config.toml
num_hidden_layers = 17
hidden_size = 128
n_experts = 16
experts_per_token = 2
d_expert = 64
d_shared_expert = 128
hidden_act = "squared_relu"
moe_layers = [1, 2, 3, 4, 5, 6, 7, 8, 9, 10, 11, 12, 13, 14, 15, 16]
n_empty_slots = 2
router_score = "softmax"
normalize_top_k = true
routed_scale = 1.0
balance_loss = 0.00208
balance_bias = false
init_std_router = 0.00727
lr_router = 0.00204
vocab_size = 6619
norm = "layernorm"
norm_eps = 1e-06
tie_word_embeddings = true
optimizer = "muon_variant"
learning_rate = 0.0104
max_grad_norm = 2.0
batch_tokens = 65536
max_seq_len = 1024
train_tokens = 498800000
max_steps = 7612
dataset = "wikipedia_en"
Below are experts of layer 4 (counted from 0) of a mixture-of-experts language model. Rows are named router (the router's row for the expert), down (a neuron's output weights, with its number) and show model dimensions 0-127. Each number is 128 + 32 x the weight over its row's rms, rounded and kept within 0 to 255.
Before each expert's rows: "comes before" lists some tokens at least twice as common just after its tokens as in all text. This comes from a sample of Wikipedia text that the model never trained on. Tokens count by the router's weight.

# expert 6
comes before: "-", "| ", "|", "- ", "2", "1"
router [116  78  69 169 122 204  93  97 112 122  95 189 244 117 185 170 158  90 124  99 132  85 118 168 129 125 143  51 142  73 143 159 138 153 112 169 136 100 145 123 122 128 118 154 166  77  99 159 141  94 131 124 107 166 114 143 140 121 186 147  73  43 128 145 123  96 156 113 116 177 105 117  77  93  96 205 165 149 129 155 146 110 116 101 129 125 118 134 145 116 151 147 120 121 131 152 113  86 117 106 192 134 173  93 155 133 142  95 130 147 141  64 142 141  82 106 136  98 157 147 143 138 104 139 132 106 135 141]
down7 [ 79 109  88 148 106 153 147 144 133 153  98  99  97 132 136  97  91 109 137 145 138 164  99  71 122  79 116 132  78 122 148 179 128 149 114 189 148 148 118 170 172 163 165 155 162  83 138 122 131 133 162 142 166 145 133 119  93 160  94  55 128 175  65 115  97 121  64 119 148 105 135  98 227 143 109 102 118 115  84 141 154 124 135 105  89 146 126 158 188 168 190 112 202 129 173 158 178 137 154  99  57 126 137 129 141 121 125  94 134 132 155 169 160 113 139 124 129 106  75 100 108 124 173  74 109  78  95 122]

# expert 9
comes before: "\n", "0", "1", "2", "\n\n", "3"
router [133  94 121 126 145 158 105 112 114 140 116 161 188 124  88 107 130 122 110 130 133 153 141 128  69  93 107 165 185 116 123 155 124 170  89 175 188 155 185 177 131  87  83 139 181  98  98 132 155 134 134 139 135  91 169 207 127 180  75  93 188 187  99  99 124 166 115 122  55 133 152 175  90 101 122 121 134 178 157  96 114 134 158 113  41 174  85 138 163 145  63  94 172 142 180 173 125 115 104 146 139 100 116 120  89 136 120 164 109 148 108 124 110 136 143 154 126  95 123 175  98 122 110 117 140  76 136 112]
down7 [ 68 125 151 114 109 153 141 147 139  33 117 136 179 175 123 147 113 148  81 148 146 101  88 123  60 141 175 158 118  36 108 205 147 118  73 133  69 111 153 127 130 133 147  94 127 192 145 129 157 145 156 158 176  91 131 154 162 171  53  93 158 133 156 129  72 117 109 138  97 137 151 132 122 107 123 172  91 134 176 105 129 174 127 116 133 124  66 109 131 140 153 165 118  99 103 192 176 111 116 113 125 154  99  99 100  98  97 149 124 161 150 141 123 125 134 105 155 105 117  97  84 187 166 151 158  86 129 121]

# expert 8
comes before: "1", "2", "3", "4", "10", "6"
router [123 105  94 181  95  76 159 137  98 206 135 166 111 109 147 144 147 124 217 145 183 100 105 196  74 163 171 145 182 126 129  98  89 122  97 120 137 147  99 150 124 173 113 195 135 139 149  76 123 114 140 123 118 125 141 188  96 187 104 168  76 164  93 152 110  92 109 162 146 152 158 108 118 181  89 150 157 155 143 139 108  55 107 102 126 150 126 126 107 144 132 104  40  49 151 144 165 141 114 125 124 105 134 109 164 142  74  81 147 146 132 112 142  72  97 130 115 120 121 150 144 120 109 116 119  90 131 133]
down0 [160 102  95  77  82  91 119  90 118 106 173 110 166 134 162 173 138 138 101 123 156 109  57 125 126  84 167 118 175 174 110 144 179 136  88 113 164  98 120 132  90  92 144 178 140 132  68 150 141  36 112  84 144 126 112 102 121 109  70 148 144 177 155 134 141 189  54 122 140 203 139 116 127 157 166 121 108 145 146 134 140 140 170 134 132 150 162 130 157 154  97  84 107 135 127  88 113 152 143  86 112 105 143 184  92 103 157 129 158 139 134  92  98 190 100 176 172 142 147 107 140 152  83  76 149 139  73 145]

# expert 0
comes before: " | ", ".", "–", " |", ", ", ","
router [160  79 204  64 127 169 154 188  81  91  37 128 127 160 175 126  89 141 135 185 118 143 141 136  93 143 106 109 181 116  95 124 139 119 134 102 107 134 105 149 103  95  87 119 192  89 150 150  86 179 129 130 151 111 180 175 123 142 127 142 118 130 167 125 109 180 141 113  84 115 145 113 131 145 116 114 120 128 100 114 140 156 149 133 193 136 135 147  81 131 115 132 103  97  89  99  99 167 122 163 115 134 186 175  94 122 100 172 109 125 118  69 156 147 135  89 164 143 174  50 148 130 110  98  94 128  89 206]
down7 [117 118 136 128 116 138 184  82 122  57  75  63 145 153 141 156 201 149 137 189 180 161 151 108 141 118 100 126 196 113  92 131 106 165 162 119 143 158  87 153 110 116 110 108 150 139 107 115 136 192 146 122 124 182 131 144 116 103  90 147 161 139 119 138  44 107 107 193 146 122 160 156 113 117 168  97 122  99 100 109 139 100 121 100 159  66 177 141 150 140 158  85 126 167  61 168 169 104 116  94 126 175 164 196 125 104 130 108 148 117 111  92 112 117 123  80  82 107 165 117 104 120 114 104 140 143  48 144]